Experts of a small language model.
Training: a variant of Muon for the experts, 343M tokens, 5908 steps.
Below are experts of layer 8 (counted from 0) of a mixture-of-experts language model. Rows are named router (the router's row for the expert), up (a neuron's input weights, with its number), down (a neuron's output weights, with its number) and show model dimensions 144-191. Each number is 128 + 24 x the weight over its row's rms, rounded and kept within 0 to 255. Numbers have three digits each.
Before each expert's rows: "comes before" lists some tokens at least twice as common just after its tokens as in all text; "mostly gets" lists some tokens that are sent to it at least half of the time. This comes from a sample of Wikipedia text that the model never trained on. Tokens count by the router's weight.

# expert 58
comes before: " ", "ly", "er", ",", " than", " re"
mostly gets: " very", " long", " However", " more", "ally", " later"
router:093136141096176095111105142172128129136127085137142123109108145116136160137137131143137150098148122160121132093146135079138176102079142131157112
up0:112130129148115120109125096091125149163148127144112115108153134123115131163130159115141143169118141131110128164178081122153105095131127114144078
down0:122113119139144144139156115181174147062115147141124098118097117142112137100159140132099112157163087135109121109127099140084166111187139078168126
up1:098137129137124117149125130125131117122147147153101133112121141100125147145087153084105162102130120162128110141067142113128128125155144130127158
down1:114105139149119149132143123142117173131131145127091124102141122098111120144189106099125128168123123118115133120114093114127124122147164131124160
up2:130120107096118134133104100151101118131084089189109148161165162102122129115134160165109103129120095113101128161100130130116149131111142124144146
down2:125104137162122135145155128157158115171090188138158156132120134164116102102135098140121129106103121127148114134102119121140139117175157133129124
up3:126139095123113109122172129122119131123131139164099170110116115125112135166118147139142137139146133104120133137135158117151156140099190083141099
down3:140140166106128095109148127113100111117104126152100163100166122125117119105105145085125112119165129144127153142122134115163167096145125126104139
up4:107097130126140116147097116122104141096140176120159139094122084148116143125141162096160124106146132147124151130092153158097121125085178129121115
down4:136147125108134138127126149115104100095091148159098093095141132125144156157119167145153151099130090105136183189142120136116170150113150118183133
up5:144093144135128134133176116148110103127097088128099132157091143104147092114115113144161169066121103116097078147131135079080115083156150131127168
down5:132121128132108143115112134128115125172091134113148181164092128094110108106164155110149102106097131108147134129102092154133109108117121184120126
up6:157109129154164113109085103102164111097134121114128136141102138179144115159158158140148125083149124136130080118166132086100126097104101117142120
down6:144164137112105135178125113153167164115164167102121131133140150134112128112141138115130155110100171122119127081114091102112108108130179104179136
up7:116136138099129118160125135149128125129133137147146094112124150124088134127110130142114120103147164165099108096136156101096112112136145141117136
down7:103107172179124123146133107129111180195115141120131129150139113121136135112095086105119126132099121126134140096147070144103157144158130130165128
up8:163112122136153124111132130139122109161137142083146138115140129099176175139111171109085157114120134137114142149186105120115122104134155107157088
down8:127108091133136168112097157170121108105110117145110163114146123107158138115089130119116129151114145140108089166154172144131120147146107144121092
up9:134145130111146117102088099141134121089116143161112094136100111084133104105119145193099147160133131145125099090094156142121132119111142148122087
down9:131130180144098151116167090116105078121114119116133140128131132143100104135153157161116107174120138103122102106129117163176131085130161142118126
up10:120106127146132084141099136124129111108148124189127142130148097155134128095132209142160116146108143125121151171135121124148144107119136167137165
down10:147124120095144139130119136113108119140058129159155153106084130142108133107168131121150133114119129118150115110145138096149073098108127114133158
up11:094129108134130086105114185144147163132120124142069108087155115096134123148154123123126124144145112104155150175133151094135127109123144131135132
down11:116088134117140111155123089126134106092111135164119059158115161127126130120111106130106116106153118125116152085115132144099125118144127163076109
up12:114120131071128167121178133112102152130128111122128149090128098176187147172149155151107154093129120148068134079112074143139158099119125112081137
down12:138071147139132137087122143118125116134127120074141115056140100124152139135131136153110138113116166156109148108140133091107148107125121153125164
up13:124115108148161082100120207139151141111130115120112119129145090121110127122124118139138115178154144145118125127128100108092152125121158137157147
down13:100143123149128127077110092142141154128135109115158151094132158172115121129124132151160089120104116121165125124144083124105148162103158168133130
up14:135156136117095091120122137151093123122096086149134102137135117102115145119087073143130173142152132116115147171115143131139102110128155147130150
down14:094153156157132092137117127136116127124156131147127141135137082164107147144139103133080140131090124124134176092186140115121124149141124109118094
up15:096090133120086131133124147134095149166154114175144112136129117140152109144176106159135149110106119103149138092147116114126123130158142144161106
down15:109150122166120127141199132123144119100139134158147136138145117129160117189166125106116126132104145163145079125201105117157148152147126170135115
up16:136114150128125130100148113157120144114147087149155116157115151148125108185145113144107083103125156124114158122113119150132133118131096135172125
down16:126176094108114132131137146146114171082145109153091175168137172180115107139099153124126166132122113120147142146141125176123135163120119123125115
up17:120144147121155127115112111153069113098160126160104111129132119111106153136168091107151160155136093133148104164114159084137163159094155135153122
down17:120094143145069165154068117138108111149091140124110147128122144139143108111125116116117197146126140108142172107140079141167135132080133120153159
up18:135175071112123112104145129114135133135164124162109174115094111132103123156091141139114136132122137159155122136119151086128071082106119124102155
down18:140118157146097116112142163128153089120112145158121098121147125107074107134140095125118120140140153149095177144161152147151122165142153089115113
up19:134113138127181141097135163104125156116166122143148114146166148097095173116144095163142136097145134127132128101091079093129129085107146153121142
down19:166133170120138154160126121108157097107153105136099132099150095113112106147165109147141106152166114116120152113147156145119144148145176127153108
up20:124143119139074106132132147120102118124163069100141108109086141151143123147102113164128061100134093133158113136141106121105098126113141131104142
down20:122143173138131120168134137143183145144145104119125133132105134128106136131120115087115078141131095114097131141131075162069129130117049149134096
up21:064120160100152071144119134149118110119132097107149090149124133116107182144096088155142116124102159125104144096124136130140164105148177131140090
down21:109142175143143154091109145121130141138138109147127174118082131122110125181121094165107147168147111126161157161156109160138109111098130132102140
up22:119160115113108109107105082137134139124109112082147070129124113137117131122118119110134113100110105158116163085120143124158127095167133136163127
down22:113127186134133138155123145139169101103158128104128087121132135139103152090077135148115124113127147128102145116073128139090135125140143110151178
up23:147129128151109133114121083112162083133127119121078098160165144104075147113138122166137168151119150128152116101130109117146103150142119133117135
down23:164114118108114128045128148126147117093148109138111127119143120081130176116128142128123139080130106124134133171137145153134137119096173097142135
up24:149130106125160110145166126137108105149134110129139112149147132156072076135098110121114138166123147106151136126095148091124154135068088116129125
down24:079119122149125146128131103080092098162109149138093087107144130079117146142125097128112156129109109156150159115112114120156152114138125119143128
up25:108124132158172100157178147175150137135144108137106078143124120101164130080094125150115100137136134154095155101090133137083153151107127073186113
down25:145123150091155123156145090085145105145130133145127123117101107080144154118090141131138149105079103065164147120139155146157152120111085174117139
up26:121149109093163149114125162142113084146153116154117068098083125132116159100159128138114134131108150104103129179096124137076124130126141156106134
down26:123120124089151133110163130115147155133092117114169105115171129137135121107163122170126169130112109124103091126156131089159116117120105135090081
up27:136124104102120106154132128119096116117100140106169144126111126136154095156127157146147135101113139119125144148131127120125131136129143118189147
down27:102139109147084137096103157109133133171143129092106161117118116197145104105147122138083154159129147084124111139133127126083156157129147121191122
up28:135095110140111117188116140127133162111162099150116160104154137121123128124143118145128157101137153178142100117136117128084136123076140152141095
down28:152127142149136172123125075142117136122147138108111143171165140156142112216155121115155075137135120148106114109124115129126168108114131133141097
up29:118142134130103128103101132168118116121114116143075134122101133185102143148115138124164169128177127164108138131128143100123136092116118136175118
down29:102168136171120131105144159121146160101155159153128087141128161101159128102098129146172134123123134105100095118180153147099143105099100153081085
up30:127107105116175081162123163095133113156104125089143104119161173112109166165148164170143145080119188082113125133118097091139124114110124136137156
down30:109105109149129089134129149082160079158118133102120122072129103147116117143150127144148107125106117146082134114137140150148121172127097154105127
up31:073171116158121144090123125123148150093132148157142118141139097115125170120111141101118094100171148142143126109153146114109166157122112092109164
down31:110168139145107133146121101092174116151125080123095139133152169070097113134096145105109107103130130090131114148088169157118108125120139108137172
up32:101102147147122133131099111144114154098102144133105104113141118121106132123109093179110145130118130102100120138074164160160122129159174122149107
down32:166154103151165121133180188134124140151145130157148141112145158135138101113093160117100098161169126081122141144098117102104107137137128136171143
up33:145143183154191114122164175110151119124132123158140152108150150167159105091107145153132135113162173185120106151145152131118146110094164145147114
down33:109141113097128154135142134156074109158128136130140154168112121147139118120124097112177133168119114126084141183124144106124104128164126096109108
up34:097140190126112068124095144141158175128103069124152134160162134127143147097099135144118150158140139138189112147133145114123148121115140090145140
down34:154121124113129142144123112115148163162083122123106125082137129091111100161139178130142134117168107174123092096131104097127106160116121129133115
up35:128145175129110112120145139120117161110122132080179089139153136123123129149136147115120110109115115100131165125097129153151129150127129159101137
down35:120115150124132119141135081115118099128125121133102108132114184067127139135099146131155146158144103111147137123159086143115153110134150181127123
up36:158126139136120108121112122162121096087103116089096153103162128130181161165138116173132158102183124142112104172135153134126116142151155165121132
down36:126086140116093133103142141107159163148114134159136081140162183163155092146209111127088113115105115130109157140088135149122145085154137109146130
up37:122117132091185134125147126135135163139183129126129123182095118127130147129111135127136120095136114147130094154145109077130127100104127148132099
down37:125128132155135134133134085101127103117152153127123165136125145098055146109126137110137140118121126077164127096158125096100096130114163127184092
up38:105128123110150141165146156146077138125150139124156127126145137134103121104127098126124139115109128091123092106145181124127186106168116121152128
down38:138139124082125165129143120151182141109110132148150105130150104098115147139147110095096172129142084181135114143150086133140182106138144097120110
up39:111158116163144125093124131153146164098170142097155101121160131139145133112137125128119098096154043123137118131105128119080149114132093094096133
down39:097133112143130118119071164121170166102170097118144142156119151123114128139133125161152121092117159150106101159103163177148135068067108135071090
up40:133161134153126146136141090137132119122158108116113104121112149131150143119127123149127112118137118110143152136123126086145132132115145141086104
down40:109122121154087099114120113121114144105139123117105131135138129148146125111102100122144138094084106144137081099046117164134102151120141143098089
up41:087135149119130096150169122145106132102132093121106139084129156094111162124161110132124105132098124115107098144180167088143174157117126053110166
down41:172141116063113185074133072179178080109097124096089140116168095119172139142162132121106151111123145129114155142125108128123152091103153136148125
up42:145145127095175094149137141159128146126157116128127148106113115102129127144129151152116117180112170145067117133154122119103157150113123124156104
down42:133110138152156107098137205152137090175173147099140151125099097167128140119122122134137152094113140131106136171113106107161099141136153129130155
up43:153162098146160104128170143129137123177103078138092149136172152131156154114124159155120110127135135111122146128144131114129122165136105145130112
down43:127147126124162130133131128104087115124127140130121122143166124088136135102125132141104112141143079139117094050115114093150127133130108104103109
up44:145133103110171133172152083150107139132122112153118128173159146139092140085124140166139155110151128144116098122133119114113079119160153151145148
down44:134129118101106132105126118133098116128129111152147061127131130133151129119128146153149152099111148116181102102117130125114118138094117081140144
up45:152086109115123129119158139156169133115102126115156157139175081162164153115130104157108134168130135105122159106134139118141169111078097099092152
down45:139113125144162128144143141113134171138126135108114152130162073143084118106119122118149066104116111094125132070146122143144123121106085135154141
up46:165137092109140117103110113129135117126125132141166118167145193144091145094148110134081134088097137179132107097117110076102149116102138119153076
down46:137125162124111117081119084151148094147099148105102153184123143118112169104145120154142118128133113140123152099143110132132151056077115089168147
up47:103150129109113129150120094159160124123151172142142089156099089127157071133112158175120134103125105147131128132130114171127121123152129149071122
down47:139116060121081077158140116146144120141159096105169167159118137148108116116110109141143134150119102175110148110136113140137100098100158131121124
up48:139116125183146123129125106125106110088150112098112125159155103152109100164152117127137127102131080147094148152171123120157150140125120123135123
down48:096145122121143115152152130171169103124100135098124096127107122111163152118111170120164153124104129121142089106144166104123108145111139163093126
up49:129098129121164111133124144103113185113125138159181126161108129157120143129107150154144168099127107176124101114169096072119146128159117135150094
down49:110072123130077114154107090131122106150125166099129095141068150123142163151083114173179184141102125134140140135161136137126143154119148128115100
up50:151105163101109142129149140138102139121092121140152131118114089095156149173107161112120126098131104138116140113160124104153151143113128092172126
down50:143046177108128111136137130130102130124120137115111090144147085155092162134159128191114153131108135135106119091116124144159125142154116132113118
up51:106115129115149076164145100094135160160166123131166120146127144131123143168121111158101163102129144142154138165133126147142151135136147106146168
down51:163157092127145129161101118113132159094130154139137137125130109127116115114170145155081108161120130106098151150134131096114068188076109097123148
up52:150118107100126136120168097111081140135139102073128134102108108127128079090125153122090118122084105111134138114140158119130147150145116159108141
down52:144135165133094109102104113122154123125093156097122132110091144144129106078114116157130116136129114073134098106134121100107141179106121157111141
up53:129103128126176104153187147175106118126153141137128153145125127123138130120122126151102155092156123148130103122136156085101154154166136121154129
down53:134147142155108161167174132181115126196130121144103141111147117134130111131167159135114054185101130146127159109141105128105100141110092106111099
up54:134121144078135101104133109138192119098119169152129110154122135127168092144162112180145131116159120174159105094119176096121071141104163162133149
down54:140083141109107090165139143167072119123168150105143124155110101101158127108139144132084090152151141157116132112126158094153113145135140086132130
up55:095105143107191111145106136163098124160108130126108133103131125141146140104118151145139162118148147155105126160195124114120132132109132157138145
down55:147132119147085113149111123141122158085088091192109093078107156096151144142107163137137127106143131171092149105123168140165105146085126137119177
up56:137158150154149124159135101149094134129120117124144096114085131137155128135118087131110132155149124140135175131133108073126113117159145112115114
down56:140120170135111094120072114122112144144115133096142108131087187125123157123119131121116108128130178113172166101138127129105123144142124077135118
up57:099158127142126111128114147139133132147131136168121100145153130138139097141125158171124131136152138128125131132134162130097158154121144143080143
down57:152149091154104140146132122162153137112116163164120080148137101086141150137149160157103144120153165140070142146103158105167152122130130157117133
up58:131123135107160093099128134177143120154105142141146143110103106156142124152095114124125136129157097115152126142178148123125129128183151112123119
down58:117144115145171184133136151208107128122071136143165121071136095117098100123128099101149120110148110128125120147172134108154124105117118130130124
up59:117121109131161098169103143134162156171106146119093153155111092110127136139110145144126166113155124124109132144185073113148140098090102190103099
down59:141109137151114099135101129170098108127126125141114140141121115126122125141123107135095141141103071091157134152092107133134097158143121164109146
up60:121108125104144082117105111146077118138092154141131127179107117135155155100110115133110148140120096136152120144150120122170143100058107120131197
down60:141154081125107172085148174135139098135123128143138145170111108146100103146132117121088125138135112096138156104124136176135135103141082121125114
up61:114083127093153124118158056138145155153084084110083120126124127160124158142122140160148156180126124154107134094144103105084146130121137125142121
down61:116141102141134151115122131106126149130139099108156138124140136159146092133116145083159137112157107088124126173135147140141158131121109104106111
up62:080144157063136115164123106148142137120104137146138107079140139161147128132136138130137143133145160133071112144098144107104163128065159128137117
down62:144104155124125173121157100124149171182105114107145123085127146115099138138149133078130110135131095152175103120119131145172152111128147158118104